config = dict(
    num_hidden_layers=8,
    hidden_act='tanh_gelu',
    head_dim=64,
    norm_place='pre',
    qk_norm=False,
    parallel_block=False,
    learning_rate=0.00419,
    batch_tokens=[65536, 131072],
    train_tokens=557600000,
)
Below are experts of layer 5 (counted from 0) of a mixture-of-experts language model. Rows are named router (the router's row for the expert), up (a neuron's input weights, with its number) and show model dimensions 0-255. Each number is 128 + 32 x the weight over its row's rms, rounded and kept within 0 to 255.
Before each expert's rows: a language model's description of what the expert responds to. This comes from a sample of Wikipedia text that the model never trained on.

# expert 39
Song and book titles. Words inside quoted song, album and book titles and common first names, such as You, My, Love, Johnny, Tell Me.
router [140  49 126 133 118 149 169 109 122 114 128 139 209 131 136 104 133 101 132  84 103  65 155  70 151 114 120  97 147 173 119 107 160 117 170 155  58 184  88  59 110 149  69  81  64 117  91 107 158 148 127 132 129 116 142 114 110 118  88 144  94 122 135 172 165 146 116 161 145 115 124  72  89 153 140 123 174 132 119 155 135  87 173  49 136  89 142 134 152  96 118 169 177 193 104 117  40 167 141  98  95 128 143  89 150 104 159  91 115 179 123 153 143 119 119 157 115 163 199 103 133 120 140 178  76 115 189 129 154 148 156 140  99 153 158 129  67 108 135 133 120 131 141  93 138 118  98 154 103 128 103 117 106  71 164 106 144  99 115 159 140 198 134 141  87 108  93 113  91 133  94 104 189 133 104 151 118  99 119 134 131 119 117 146 131 114 121 159 128 129 129 121 141 101 103 104  74 162 201 120 167 196 125 143 162 101 167 117 117 144 142 193  98  71 112  83 166 112  82 107 193  93 137 197  75 162 123 147 147 111 101 113 157 102 154 118 101 108 192 173 146 144 172 155 211 133 151 158 144 141 148  85 115 123 156  91]
up2 [168  96 177  75 144 178 126 121 135 153 111 131 106 126 172  90 137  92  81 106 129  80 192 176 101 156 113  97 174  98 144  70 131 112 134 137 130 188 143  93 154 178 120  68 163  89 113 147 138 119 126 118 144 144 126 118  91  87 114 113  91 156 103 142 135 148 171  17 140  89 123  56 133  95 134 135  81  66  87 149 130 137 139 133 198 191 140  82 166 156 165  82 127 114 169 133 138 160 151 141 135 109 130 139 140 106 127 104 169 146  96 115 144 134 154 167 146 125 111 118  95 156  83  75 128 163 106 154 127 159 132  66 171 188 152 131 100 135 106 162 132 164 179  86  80  91  91 139 149 132 139 115 142 110 138 118  87 100 180 102 128 153  86 104  76 160 103  83  93 135  91 142 147 179 127  77 137 122  75 144 133 127 145 142 106  59 152 177  86  90 138 130 120 201  67 107 120 112  64 169 118  75 118 106 198 123 114 115 236 143 123 122 160  99 134 135  97 140 133 128 142 113 134  88 141 149 135  88 123 129 113  96 115 129 143 124 103 131  76  81 124  72 108 145 185 169 137  92 139 171 180 113 144 138 111 174]

# expert 21
Table cell separators. The pipe separator between wiki table cells, especially in header rows like Date | Tournament, plus Preceded/Succeeded and markdown divider rows.
router [151 156 134 139 107 135 138  91 127 110 158  96 127 154 132 190 142 139  79 123  28 140 184 109 105 129  93 125 186 132 139 112 154 161 148 109 107 195  91 113  98 155 131 104 115 124 139  79 134 111  77 131  85 191 101 105 163  56 125  70 126 157  78 121 106 131 129 104 112  89 121  70 130 139 118 100 139 148 134 136  88 122 123 142  34 128 140 187 205  99 123 126 187 145 124 144 136 171 149 129 100 151 175  92 166 198 173  95 219 145 117 166 110  87 128 200 166 104 168 126 135 112 104 119 103 143 105 127 146 134 156 100 127 139 121 103  86 110 139  89 155  80 143 156 202 100 129 182 119 162 144 114 134 113 154 124  82  86 135 142 116 139 121 132 140  89 160 128 122 122 121  80 167  67 146  90 125 124 164 124 112 196 127 160 139 110 139 101 175 106 164 143 131  76  98 147 130 132 178  56 118  88 179 203 112  95  97 164 155  94  95 146 130  71 125 101  67  40 105 110 119 128 114 130 137  93 133 117 134 131 131 151 168 126 133 160 101 168 119 172 185 128 164 164 126 139 106 125 152  78  86  88 121 115 157 147]
up1 [156 169  77 118 134  79 125 163 117 112 131 100 134 121 157 172 134 188 113 102 172 134 137  91 151  95 172  94 199 208 105 120 183 161 115 139 129 103 113 142 132 177 124 184  69 113 140 107 110 155 165 175 117 119 129 147  69 163 109 174 186  80 128 149  99  99 155 159  72 116 165 167 134 127 144 116 145 101 142 155 160 126 105  73 130 119 146 118 105 181 112  95 173 135  96 182 136 132 220 114 118 148 135 101  97 155  97 122  99 132 119 152 130 121  76 111 151 113 138 100 138 120 139 123 109 132 118 150 152  97 109 151  95 120 113 144 143 201 122 154 106 174 212 133  81 127 171 148 135 109  96 217  95 131  57  69 171 103 108 138 122 106 136 118  78 117  92 164  96 119 168 107 134  70 120 113 151 136 147 130 150  66 113 202 108 120 184  90 153 140 149 111 130 150  84  95  85 124 167 160  82 109 125 165 132 164 139 123 114  78 145 175 144 222 106 135  90 183  92  60 131 103 106 117 104 141 106 133 120  85 158 123 110 119 144 145 117  33 125 111 135 107 148 129 154  60 121  90 120  72 146 144 142 105 111 127]

# expert 56
Clause connectors. Conjunctions, relative pronouns and clause-opening commas in narrative prose, such as which, who, whom, that, after, but, He.
router [137 107 124 143 151 129 104  96 116 175  56 128 113 197 184 141 150 124 149  73  56 112 163  91 120 106 128 154 152 148 157 142 161 119 115  32 169 230 111 112  99 115  82 133 122 129  59 127 114 175 109 129  69 104 114 119 193  96 155 173  98 143 132 130 101 155  75 148  82  93 135 109 122 127 188 109 139  86 125 118 171  76  93 121  90 143  70 116 154 137  97  78 120 170 143  89  83 136 155 136  78 154 173 139 158 135 124 122 143 139 134 161 169 132 147 202 156 106 212 134  99  99 175 118  90  85 104 141 100 170 117 118 147 170 124 138 119 121 109 157 173 107 155  95 101 129 158 134  88 153  92 148 110 104 126  46 141 133 113 162 139 140 124 106  89 118 150 145  97 122 107 154 121 141 131 127 147 142 130 113 128 109 122 114 183 139  86 132 139  75 118  80 172 141  94  95 121 124 112 149 172 120 166 168 175 130 184 155 132 136 112 169 118 109  82 128 122 130 107 116 128  91 113 170 121 117  98  60  69 133  97 161 142  84 185 117  91 174 134 197  89 117 135 149 122 140 142 109 163  60 186  93 121  90 130  50]
up0 [134 103 157  37 101 102 105 132 125 154 144  94 217 204  91 204 106 115  83 134 135  91 149  87 141 104 149 137 139 109  83 141 161 139 119  89 132 116 141 113 120  85 173 156 145 118 103 138  97 205 138 177 150 100 110 107 130 161 126 149 116 113  79 137 116 121 110 115  98 148 154 136 144  87 136 123 147  96 196 125 143 125  79 142  91 154  66 109 166  96 132 142 123 180 128  97  90 102  86 147  95 149  91 112 192 113  81 106 145 142 191 150 119 134 125 151 114 129 144  97 140 128 112 178 107 133  82 134 131  84 150 189 193 186 138  86 153  89 106 106 156 130 159 120 147 146 119 131 105 144  79 152 158  47 156 110 166 108 113 148 127 147 109 174 112 118 170 116 168 216  94 126  57 124  92 135  93  70 162 108 175 155 147 116 146 110  92 109 116 112 113 120  92 150 105 128 126 107 118 104 105 181 157 147 104 163 102 155 134 174 128 135 124  80 118 173 103  98  96 123 142  63  75 120  98 113 103  87 143 124  88 195  80 127 137  93 163 176 110 137 142 109 149 210 114 132 115 179 152 108 108 125 167 147 216 169]

# expert 22
Determiners and quantifiers. Articles and quantifying words before a noun phrase, such as a, the, every, each, per, and hyphens in compounds like 70-year-old.
router [132 177  97 144 148 171 164 167 112 131 127  66 154 169 182 110 141 153 108  71  84 166 166  67 130 154 158  90 131 140 136 112 131 149  82  97  67 192 140 118  79 124 120 109 140 145  99 127 139 168 158 104 118  94 128 107 142 109 100 129 113 142 139 148 123 143 137 129  65  79 121 135 151 119 145 152 156 116 131 160 144 136  78 126  54 130  87 137 126 130 110 152 120  95  99 178 133 156 120 123 115 100 160 111  56  93  59 134 147 118 140 127 117 102  84 189 128 146 137 134 108  91 203  97  97 135 146 130 102 131 190 104 164 141 182 178 122 142 155 112  97  70 178  91 110 137  97 109 120 161  84 168 182  97 169  96  93 113 128 158  64  97 121 118 101 107 147 173 142 204 141  78  71 132 117 113 138 114 161 132 189 147 142 153 156 137 130  75 154  79 114  67 112 156 106 114 103 220  95 118 112 123 196 152 184 184 144 201 141 101 120 142  45 107 114 122 110 188 120 112 148 159  75 143 106 145 153 132 108  95 116 197 144 134  90 163 101 134 108 126 124 138 142 119 153  90 121 134 143  83  74 102 185 116 169 108]
up1 [129 145 132 168 129  94 129  94 141 128  68  79 110  96 152 140 149 140 164 124 106 112 138  92 151  52 100 135 134 138 107 144 164 179 114 169  89 123 148 179  96 160  62  97 184 133 159 139 132 182 111 135  94 150 153  91  84 118  76 124 131  85 203 174 108 156 129 194 164 124  92 146 124  54 107  95 101 121 148 115 182 116 128 121 100 103 118 113 198  98  86 140 171 122  86 146 102 122 155 160 154 174 150 107 126 125 157 203 127 112 188 162 121 135 115 127 102  89 119 122 118 114 134 119 112 176 152 150 118 110 150 199 116  91 182 128 158 130 123 129 120  84 110 186 100 146 102 145  67 158 116 151 130 157 146  84 131 123 123 160 108 188 110 132 143  98 119 113  95 107 145 100 107  93 104 140 154 111 149 124 144  93 178 130 101 171 152 117 125  86 117 148 116  87 145  82 157  98 158 178 163  86 147 148 152  78  95 145 101 167 151 133 130 161  75 184 167  58 108 188 125 125 106  91  73 190 161 125  75 210 165  90 184 154 100  82  97 121 126  83 102 153 120 163  87  87 147 142  96  94 102  98 161 141  68  83]

# expert 17
Auxiliary and copular verbs. Forms of be, have and modals after a subject, e.g. Little is known, she was appointed, might not be.
router [111 148  82 119 161 141 160 134  67 147 125 103 159 125 138 160 103  73 123 106  76 149 147 128 133  82 131 144 185 138  94  78 165  67 153  93 130 133 123 102  93  83 103 123  95 116 117 112 139 134 121 159  98 101 140 137 110  78 121 115 105 139 160 177 162 143 112  99 127  88 172 139 110 159 123 146  79 100  85 122 170 157  63  89 111  94 168 106 136 135  79  53 131 148 131  88 137 149 156  94 113 115 218  59 147 129  84 125 195 133 101 109 184  98 112 148 154 114 128  84 126 144 103 115  97  87  92 185 100 174  74 172 127 162 165  92 135 111 152 198 110 111 146 127 152 131 175  73 120 151 102 130 150 152 152  96 139 117 115 183  76  84 124 110  96  99 136 111 110 119 124 140 119  98 141 116 157 118 130 209  60  85 196 135 159 110  92 127 149 115 100 123 180 151  85  99  93 164 135 138 152 139 175 162 131 119 158 130 145  97  89 150  98 108 172  96 144 104  79 141 145 107 155 150  83 181 156 115  93  60 111 127 125  89 115 153 137 179 112 142 169 116 134 176 128 115 139 156 197  77 203  68  87 177 174 106]
up2 [180  57 109 126 111 140 140 138 132 136  99 166 145 128  72 146 171 124 116 198 124 102 127 118 109 132  97  97 173 174 140 122 101 115 143 157 104 122  54 133 125 124 117 149 123 100  48 154  69 157 132  96 174 165 136  78 125  57 115 124 138 160 115 145  56 148 140 103 160 143  70  93 126 143 111 120 124 117 163  79 133 145  74 126 136 156 131 151  76  79 161  80  75 104 124 149  91 103 208 135 116 167 129  95 124 127 132 101 127 135 133 140 107 139  60  98  89  85 111 164 107 172 115 116 142 112 141 140 136 111 143 157 160  75 104 124 144 157 142 188 114  77  63 146  78  95 185 149 107 105 133 194 149 131 174  72 121 138 142 130 122 145 182 104 189 182  34  84  90  99 142  69 118 153 117 112 113  83  95  97 144 134 126 144 109 111 158 132 139  65 146  82 191 116  76  77 173 100 117 130 109 139  86 100 110 166 126  74 149 176 109 133 142  96 178 154 127 100 126  86 104 127 197 152 156  94 136 133 119  85 120 168  95 128 111 120 142  74 128 102 136 178 129  71 117 187 109 156 144 161 128 142 151 148 134 134]

# expert 8
Architectural description words. Words in building and object descriptions, especially articles and nouns like a, roof, bays, storeys, windows, brick, in architecture sections.
router [141 155 101 111 130 172 196 111 138 153 160  58 203 161 151 174 102  61  73 105 132 103 161 158 125 113  92 129 109  91 122  75 121 145 130 131 145 149 104 128  88 108 165  68 159  81 109 105 137 205 138 134 146 155 120 155 205 164  62 108 111 166 165 107 136  46 124  88 116 138 175 145 151 136 123 115 148 103 118  88 175  78 134 114 170 140 148 112 155 123 136 103 149  75 133  87 117 146 137  66 116 130 183 126  77 116 107  83 206 108  77  94 127  43 106 147  91 110 130 162  58 129 113 126  86  99 158 127 105 166 134 122 133 114 180 148  89  52 183  88 102  95 128  89 150 128  99 157 113 170 155 134 124 132 108  71 147 122 119 184 179 119 124  97 100 129 175  94  92 165 120 103 123  88 137 126 111 120 143 145 107 183 132 114 129 128  82 130 143 133 152 129 142 125 131 108  70 151 142 145 197 141 181 182 105 156  95 220 135 102 109 178 134  89 121 121 128 143  87  97  86 158 128 147 118 120 146 116 151  91 156  93 123  87 144 141 111  81 113 154 100 181 130 126 125 161 138 138 119 125  88 141 174 154 128  82]
up0 [156 141 117  72  76 134 165 168  62 147 115 120 113 141 178 106  72 138  45 114 138 138 111 129  72 189 108 141 112 121 122 138 105 131 112 162  54 118  90 130 107 137 131  87 121  58 110 121 105 193 181 116 132 112 126  86 208 151 114 114 101 140 161 117 140 163  90 125 150 165 133 127 141 186 158 140 139 161  92 128 161  99  96  68  73 112 116 112 110 108 135  78 146  81 127 121 143 106 121  95 141  73 118 118 117 134 106 148 115 136 137 145 179 136 114  98 155 174 141 109 158 154 135  84  86 179 111  66 128  83  93 136 194 140  67 110 130 100 120 137 136 132 175 157 132  62 152 138 120 109 108 153 138 145  95  86 161 147 186 150 159 194 100 113 100 165 127 128  95 189 138  56  78 148  80 101 150 131 117 152 125 105 167 156 187 125  50  91 150  23 154  98 146  56  97  87  71 117 175 127  55 136 151 119  91 104 131 158 124 138 143 132 148 103 141 119 147 109 105 159 129 117 171  78 149 117 125 145 102 114  95 123 163 140 126 106 193  97 139 148 129 153  96 123 171 101 130 148 159 112 132 136 133 129 132 198]

# expert 27
South Asian name pieces. Word pieces of Indian, Pakistani, Bangladeshi and Arabic names and titles, such as Bh, Raj, Khan, Singh, Chow-dh-ury.
router [104 105  93 172 151 132 143  52 151 176  86 112 135 189 114 124  90 131  77 128 117 123 127  65 116 107  76 151 163  70 185 132  61 116  86 123 125 111 119  91  76 177  86 130  73  73  70 119 166 132 153  71 130 145 110 100 121 131 147 136  35  56 145 179 134 151 147  63  87 124 177 123  95 213  86 131  81 138 167 162 132 117  98  93  90 118 126 171 120 136  59 123 203 122 166  80 110 164 135 103  71 152 154 141 145 123 113 100 127 147 115  92 129 138 115 167 140 108 110 104 128 138 218 130  79 120 153 104 148 114 116 104 134 141 100 119 102  82 130  94 154 163 154 138 155 155 173 124 126 152  76 119 145 116 140 123  77 143 146 150  97 141  95  75  88 102  95 120 102 141  78 132 117 121 103  87 154 113 206 125 153  99 150 167 112 152 108  86 123 120 132  94 121 121 162 144 150 159 140 105 129 155 143  61  98 163 142 132 151 108 117 150 117  89 106 142 113 173  87  76 156 135 126 109 133 155  88  98 115 126 190 150 156 156 182 142  94 136 156 107 134 157 141 145 111 142 160 187 147 157 160 106 151  66 164  78]
up0 [ 70 112 112 145 165 169 177 105 245 158 136 132 172 206 138  85 125 118 130 118 108 153  71 162 190 103  93 137 146 100 110 118 130 138 119 127 129 113 114 106 131 208  91 101  67 132 147  61 151 174 148 129 127  73 101 121 112 145  83  93 139 179 154 174 131 116 122 128 211 177 151  74  92 121 117  88 146 164 168 130 129 114 118 143 145 130 107 161 121 100 164 175 149 156 154  68 144 106 158  83 174  92 119 110 142 123 139 153 139 198 123 178 138 120 136 164  97  95 117 122 148  90 121 164 152 121 103 189 187 189 143 129 104  96 159 112 131 158 121 106 172  86 118 125 122 178 150 131 157 126  80 117 123 127  76 148 147 144  18 153 119 147 126 147 163 123 149 131 150 110 139 131 155 146  80  88 127 158 150 131 169 134 149 131 116  82  91  86  78  83 131 104 109 114 138  91 113 153 150 141 140 195 145 114 138 195 121 163 112  61 167 118 177 114 122 100 146 147 130 165 146 138 175 109 105 153 114  55  81 148 115 103 136  72 175  85 144 114 167  83 196 132 136 104 132 140 139 148 122 123 110 106 108 109 102 100]

# expert 63
Numbers in data. Standalone numerals and final digit pieces in tables, infoboxes and statistics, such as ages, vote counts, episode numbers, 30, 25.
router [139 100 100 122 138 115 131 126 147 153  96 137 148 120 142 125 163 140  78  61 112 121 167 129 107  77 118 121 186 121 147 102 144 176 131 124 122 179  96  96 128 121 113 119 125 127 119  83 211 152 176 100 156 149  94 124 134 126 135 133 147 126 168  77 116  85 107 141 125 102 137  57  85  96 124 162 140 102 124 156 138 168 123 146  57  50 125  99 221 145 131 144 163 131 108 176 123 159 149 180  98  87 138 111 136 136 117  99  80 133 108  67 147 168  98 175 139 140 142 152 110 138 185  92 132 133 174 159 107 128 148 168 121 118 107 119  24 133 117 106 175 102 110 124 101 107 123 105 141 113 179 176 120 120 115  68  75 155 164 159 127 101 140 131 149 124 107 125 148 163 118  94 127 121 116 147  75  93 115 107 120 132 184 143 115 108  80  86 169 110  88 165 145 165  69 157  77 164 164 137 104  71 163  91 191 167 141 129  95  67 154 182 100 138 135 133 141 116  95 147 114 155  76 140 126 196 133 178 187  89 164 103 119 115 101 191  65 172  81 198 135 118 141 164 155  83 149 151 146 143 130  69 163 175  85 130]
up8 [104 146 100  47 106 120 156 120  91  94 123 132 130 120 153  80 168 107 174 151  90  96 100  89 101  92 146 127 105 101 139  82 117 154  90 140 147 187 121 146 142 147 159 176 146 114  88  66 107 109 143 123  92 152 105 175 143 117 129 174  84 123 153 200 108 114 121  79 108 131 146 143 110 154 123  92 109 147 107 178 148 132 118  63  98  92 104 157 161 102  98 160 150 147 112 124 122 142 121 169  77  38 112 190 109 137 134 144 120 157 157 114 111 100 123 116 127 130 169 126 100 113 128 143 153 138 126  76 152  68 108 123 170 128 113 181 163 127 140  41 139 130  51  63 181  94 186 134 133 142  76 172  78 125  99  86 133  79 108 169 129 137 145 147  98  71 113  91 127  93 129  90 114  93 105  96 126 144 121  90 127 133 216 112 144  76  46 100 124 108 156 137 138  64 162 136 106 112 143 131 105 195 210 129 138 110 125  98  78 129 142 153 135 130  75 102 108 125  79 119 177  61 120 184 136 135 194 130  91 142 124 108 113 155  98 131 134  98 145 161 144 175 105 109 110  60 124 140 112 138 151 109 132 154  88  74]

# expert 37
Personal name starts. Given names and name particles that open a person's or place's name, such as John, David, de, La, San, often after "by" or table bars.
router [182 107  77 184 135 136 114  88 145 120 136 109 118 111 111 113 134 115 131 103  68 110 147  40 142  65 109 141  92 109  64  90 104 110 185  96  61 150 122 114 116 145 136 169 108 128 126  82 143 139 101 168 146 116 152 131 137  80 117 151 104 110 163  79 147 140 123 153 125 117 158 109 104 150 143 146 128 128 122  90 198 139 133  83 109  92 105 153 144 118 109 172 146 135  87 154  60 120 144 148 121 134 162 114 136 119 179 116 128 107 137 137 151  88 136 123 171 106 151 156 124  52 138 145 126 157 202  94 117 144 155 179 165 170 167 131 121 124 151 104  71 110 152 126 168  44 111 130  75 116 121 131 167 108 104 108 163  74 165 201 214 153 106 152  57  71  29 123 148 159 150 117 162  99  81 121  83 127 103 162 138 140 126 139 218 144 106 131 145 135 122 190 169 149 137 137 150 150 125  17 155 148 115 111 106 153 150 139 114 128 130 141 162 122 173 152 202 150 117 150 172 155 165 178  96 197 119 101 104 107 119 133 161 102 125 124 136  92 133 146  91 133 157 118 154 137  97 172 150 103 145  99 112 117 165 113]
up1 [155 136 127  86 200 144  82 129  79 120 134 139 134 168 118 126 106 122 134 190 143 115 134 173 169 115 179 133 107 152 145 116 138 122 170 137  98 171 175 148  91 121 111 121  77 147 133 135 152 128  62 129 130 179 156 130 105 142 112 147  92  91 145 156 149 152 114 165 153  90 155  92 132  75 116 113 148 143 102 125  94 168 152 139  86 172 101 109 134 114  84 210 152 152 115 184 140 145 183 116 140  67 119 176 143  83 141 156  96  97  99 138  57 113  88 135 199 126 166 133 165 102 136  94 160  85 129 141  79 134  96 141 194 113 190 112 122 139 133 132 131 142 162  90 155 170 128  77 136 196 151 120 145 166 144 126 120 130 123 127  50 132 143 136 123  60 167 126  75 106 114 202  89 102 175 142 172  84 209 162 143  85 148 157 110 138 134 148 171 136 125 103 118 107 153 158 142  98 119 163  88 157 129 158 122 166 103 150 104 187 137 131  97 160  42 146 140 179  83  91 181  84  75 158 153 160 131 113 207 122 123 146 124 151 150 137 117 129 103 169 120  87 134 179 205  71 122 172 130 141 133 147 121 141 142  94]

# expert 18
Line-start name context. Tokens opening lines, table cells or sentences before a name: The, list dashes, table pipes, "Preceded by", country codes like USA, titles like Sir.
router [131  95  90 189 123 141 135  87 167 146 127 137 132 145 133 145  91 147 148  64  75 173 135  81 176 158 136 112 169 140 108 117 106 125 104  71 152 218 129  89  95 215  94  98 101 104  88  76 119 139 144 115  89 123 119  93 166  76 168 149 118 169  91 101 133 129 105 139  81 124 131 135  76 129 132 112 191  79 137 127 172 121 109 102  62 147  91 140 147 121 110 120 119 180 116 134  76 156 140  97 135 179 123 140 101 117 110 136 116 137 177 155 165  89  79 111 108 124 206 190 154 133 110 132  92  45 178 105 101 178 157  72 172 140 221 127  74 123 151  99 123 100 161  80 149  87 134 131  75 115  96 145 112  71 141 121 141 109 157 158 133 152 155 157  93  91 124 118  83 140 119 117 106 101  93 122  65  54 149 199 146 121 146 104 109  87 167  72 169 137 102 134 153 134 132  97 141 148 140 138 149 119 137 103 156 182 124 103 152 113 110 158  52 108 111  80 114 153  97 130 150 157 131 155 127 140  84 109 133  93 145 166 146 116 113 160 119 142 181 135 170 126 144 129 134 139 128 167 153  83  93  78 138 146 195 118]
up9 [114 143 116 135  87 139 160 119 165 181 126  99 153 166 118  85 139  98  98  90 122 139  73 119 157  61 169 118 170 140 102  78 148 131 135  60 166 179 101 138  84 185 146 127 153  65 139 124 155 131 191 141 146 157  96 150 109  46 155 185  97 190 144 108 116 164 113  99 156 135 113 102  24 169 187 119 134  96 127 122 208 118 118  97 115 140 125 109 114 138 130 124 183  97 141 124  79 107  83 103 121 153 143 141  92 122 105  85 126 164 149  82 125 154 100 119 150 133 171 160 113 114 138 112 177  99 104 118 103 166 140  98 149 140  99 113 151 139 121 120 148 148 181 175 129 163 148 122 153 107 132 155 147 150  86  93  88 111 148 156 125  82 109 125 159 143 111  79 109 123 102 104 127 106  74 132 156  63 117 128 207 134 138 200 156 128 156 107 115 172 105 154 140  84 109 150 119 126 159 166 176 182 174  73 150 148  92 133  84 125 126 157 114 127  93  96 108  34 101  64 164 151  79 155 104 136 151 134  76 123 149 181 152 115 153 144 103 162 159 181 103  73 125 117 161 153 162 152 132 158 127  45  82 133 117 144]

# expert 20
Table cell separators. Pipe separators and cell contents in numeric statistics tables, mostly | between numbers, plus dashes, semicolons and units like kW or N.
router [193  83  74 174 145 150 124 126 149 134 139 116  90 124 134 199 136 146 108 102  82 145 152 142 168  98 113 163 173 143  94  68  66 111 123  74  81 156 167  82 118 135 136 102 121  82 101  97 151 139 176 128  77 183  81 155 166  92 154 123  89 156  99 110  66 134 128  86 116 103 147 121 154 169  88 137 157 110  79 159 164 115  88  92  66 128 124  69 177 169 148 161 111 161 102 160 136 161 160 148 104 168 135 137  71  93 147 103 150 173 107 162 137 127 103 171 109 125 126 125  93 125 159 140 105 132 135 120  76 137 159 115 125 145 137 136  80 139 163 124 150  98 106  71 162 103 108 164 126 125 116 111 128  83 160 145 148 102 136 154 131 168 148 128  53  88 153 134  99 162 144 140  79  35  84 100 115  25 103 155 178  91 126 102 113  76 146  64 136 127 106 150 145 121  51 130  68 128 150 139 141 102 109 148 139 163 188  88 118 121  97 127 103 124 132  58 105 112 118 137 161 175 109 137  92 141  67 119 134  79 166 167 149 122 131 189 134 130 100 137 170  88 134 151 168 139 128 169 119 105 104  82 135  86 171 113]
up1 [170 119 103 158 105 141 115 113 144 131  94 148  96 113 149 106 134  96  91 112 112 119 109 170 178 122  77 156  86 181 109 119 191 111 132 150 152 164 157  55 148 136  80 115 136 156 141 102 129  97 139 174 127 165 120  87 177 231 121 166  77 129 153 194 129 171 127 123 118 143 146  85 136  67 214 139 139  74 107 133 110 175 108 112 139 153 120 156 101 153 115 116  86 152  86 113  83 154 184 106 157 175 205 164 110 135 107  92 148 154 152  82 116 114 130 161 114 120 169 149  96 131  85 121 103 128 152 179  71 153  93 114 169 151  68 161 103 150 117 144 170 164 143 144 114 133 108 134 115 108 120  94  76 174 103 136 121  99 158 143 152 109 162  95 142 102 170 173 137 156  96 118 108  77 122 144 123  61 162 155  83 106  80 103 123 129  90 160 145 166 123 148 137  92 137 102  77 176 180  11 126 102 143 154 157 171 143  83 121 128 118 183 138 114 110 122 127 150  97 122  76 175 136 196  78  95  97 133 157 145  91 122 138 122 108 122  92 145  96 129 167 141 119 151 155 143 127 169  98  50 119 141 129 139 195 122]

# expert 49
Hyphens in compounds. Hyphens joining compound names and ranges, like Greco-Turkish, Rome-Ancona, Cherokee-class, 2–0, plus odd name pieces in foreign or taxonomic names.
router [147 105 112 180 145 117 116 132 114 155 122 115 131  83 163 138 159 146 110  92  92 108 103 151 134 173 107 105 122 156 121  65 105 155 170 113  94 149 133 121  95 187  96 110 153 109 138 129 160 137 186  71  89 100 122 163 148 101 177 146 132 117 107 100 143 165 142 113 108  73 109 152 124 183 106 109 170  96 173 131 183  62 137  88 118 125  84 118 131 106 119 122 116 161 100 128 117 173 177 108  75 110 140 154  39 118 129 131 142 129 105 115 124 145 150 108 198 146 138 148 101 138 148 126 138 116 163 140 102 124 172  89 191 182 162 175 155 109 214  40 157  93 176 103 153  79 114 108  41 164 130 109 142  90 175 132 171 137 132 157 167 166 161 153 102  61 131  91 143 152 109 113 120  54 101 154 121  37 153 168 145 110 100 135 187 114 113 150 162 124 111 103 161  97 117 113  90 160  80  70 126 140 171 104 132 126 208 140  94 146  98 141  64  92 123 106 107 142 101  72 112 117 118 147 108 125 157 149 101  76 149 155 116 139 141 181 108 128 193  76 144 108 145 119 151 133  66 169 135 147  77 139 133 123 152 114]
up1 [144 158 156 105 149  77 135 139 112  93  93  96 127  96  70 173 101 109 122 159 115 169 205 152  71 150 146 126 194 105  95  85  76 107 117 129 105  97  93 148  96 170 123 151 134 116 133  94 119 137 118 113 139 115  70  94 111  95 151 126 125  97 103 104 155 100 154 121 165  91  42 133 105 117 163 139  80  92 142 124 150  65 130 113 124  96 140 166 138 133 118 145 185 143 149 153 122 152  41 136  64  77 176 172 155 166 111 147 190 113 185 132 154 112 155 119 178 119  99 127 129 145 151 104 111 152 106  98 138 171  87 130 146 160 116 128 179 154 160 159 169  54 130 117 118 159 162 118  87 123  89  76  56  96 109 117 157 156 107 104 126 124  86 143  47  73 107  88 136 136 110 100 131 160  93 169 109 106  94 131 101 144 135 156 102 124 119 153 118  84 126 124 109 100 107 135 178 169 162 116 177 183 142 132 133 145 151 163 187 108 131 208 163 160 125 156 152 191 133 103 106 133 124  85 141 102 167 131 101  89 133  92 133 211 143 186 101 178 165  96 145 153 133 148 190  99 156 151 105  78 145 100 164 130  81 100]

# expert 51
Function words, headings. Function words such as of, the, and, in within titles and list items, plus = marks of article headings and taxobox labels like Genus.
router [161  96 109 171 175 122 179 103 154 176 144 127 145 148 122 169 138 148 100 118 108 133 182 140 118 135 122 186  98 118 168 108 128  91 190  69 121 142 169  60 151 156  98 103  82 110  87 120 170 171  70  72 164 191 149 136 137  75 121 138  71 153 178 119 112 124 113 155 172 133 125 130 144 127 160 215 114 146 143 160 148  48 145  88  51 114 133 102 194  88  99 147 162 115 136 143  87 149 139 141 132 150 148 140  91  85 164  96 108  89 130 115  96 112 126 146  93 131 157 190 150  99 188 131 127  92 149 110  49 168 172 131 153 148 182 115  83 137 130 112 129 171 144  94 129 121 101 133 122 155 102  90 137  98 147  91  98  90  65 126 157 164 136 115 101 127 141  95 134 202 118  73 149 106 168  84 120 144 139 120 196  61 107 125 129  94 162 148 111 101 132 134 154 156 106  92 143 122 122 108 159 154  81 119 162 117 186 118 118 112 145 129  83 142 113  85  96 129 118 154  87 131 177 170 107 173 119 139 126 167 143 134 173 145 137 149  84 184 193 181 102 183  84  93 158 112 167 119 120  70 124 146  98 124 163 111]
up0 [226  87 143 133 123 144 137 121 197 130 144  98 121 168  96 144 121 111 162 158 132 141 117 150 135 104 140  85 111  97 109 116 111  77 115 142 188 189 132  87 123 121 108 161 116  92 183 105 169 133  96 120 148 180 118  67 126 149  70 149 162 155 190 142 123 181 123 122 196 124  70  68 128 166 162 152 165  91 175 157 147  86 159 211 122 116 164 133 171  78  64 127 122 134 120 143 172 135 130 114  89 110 176 133 176 158 128  93 145 215 119 149 122 150  97 107 118 118 124 125 152 138 166 125 167 131 145 137 108  85 120  97 146  66 122  72 144  74 108 121 122 133  93  94 188 190 152 126 115  44 189 116  68  59 124 102 160 130  94 138 122 126 133  97 122 135 114 102 111 125 120 124  95 174 123  84 100  86 135 104 145 108 160 127 122  89 169 121 114 173 145  85 130 102 105 162 137 143 161  73 135 127 101 115 136 111 103 105 119  83  85 154  98 139 161 157 113 146 154 151 122 143 165 157  93 179 136  58 156 157 163 135 163 135 153 103 107 173 115 192 127 163  90 103 131 109 188 130 149 193 138 161 116  90 165 118]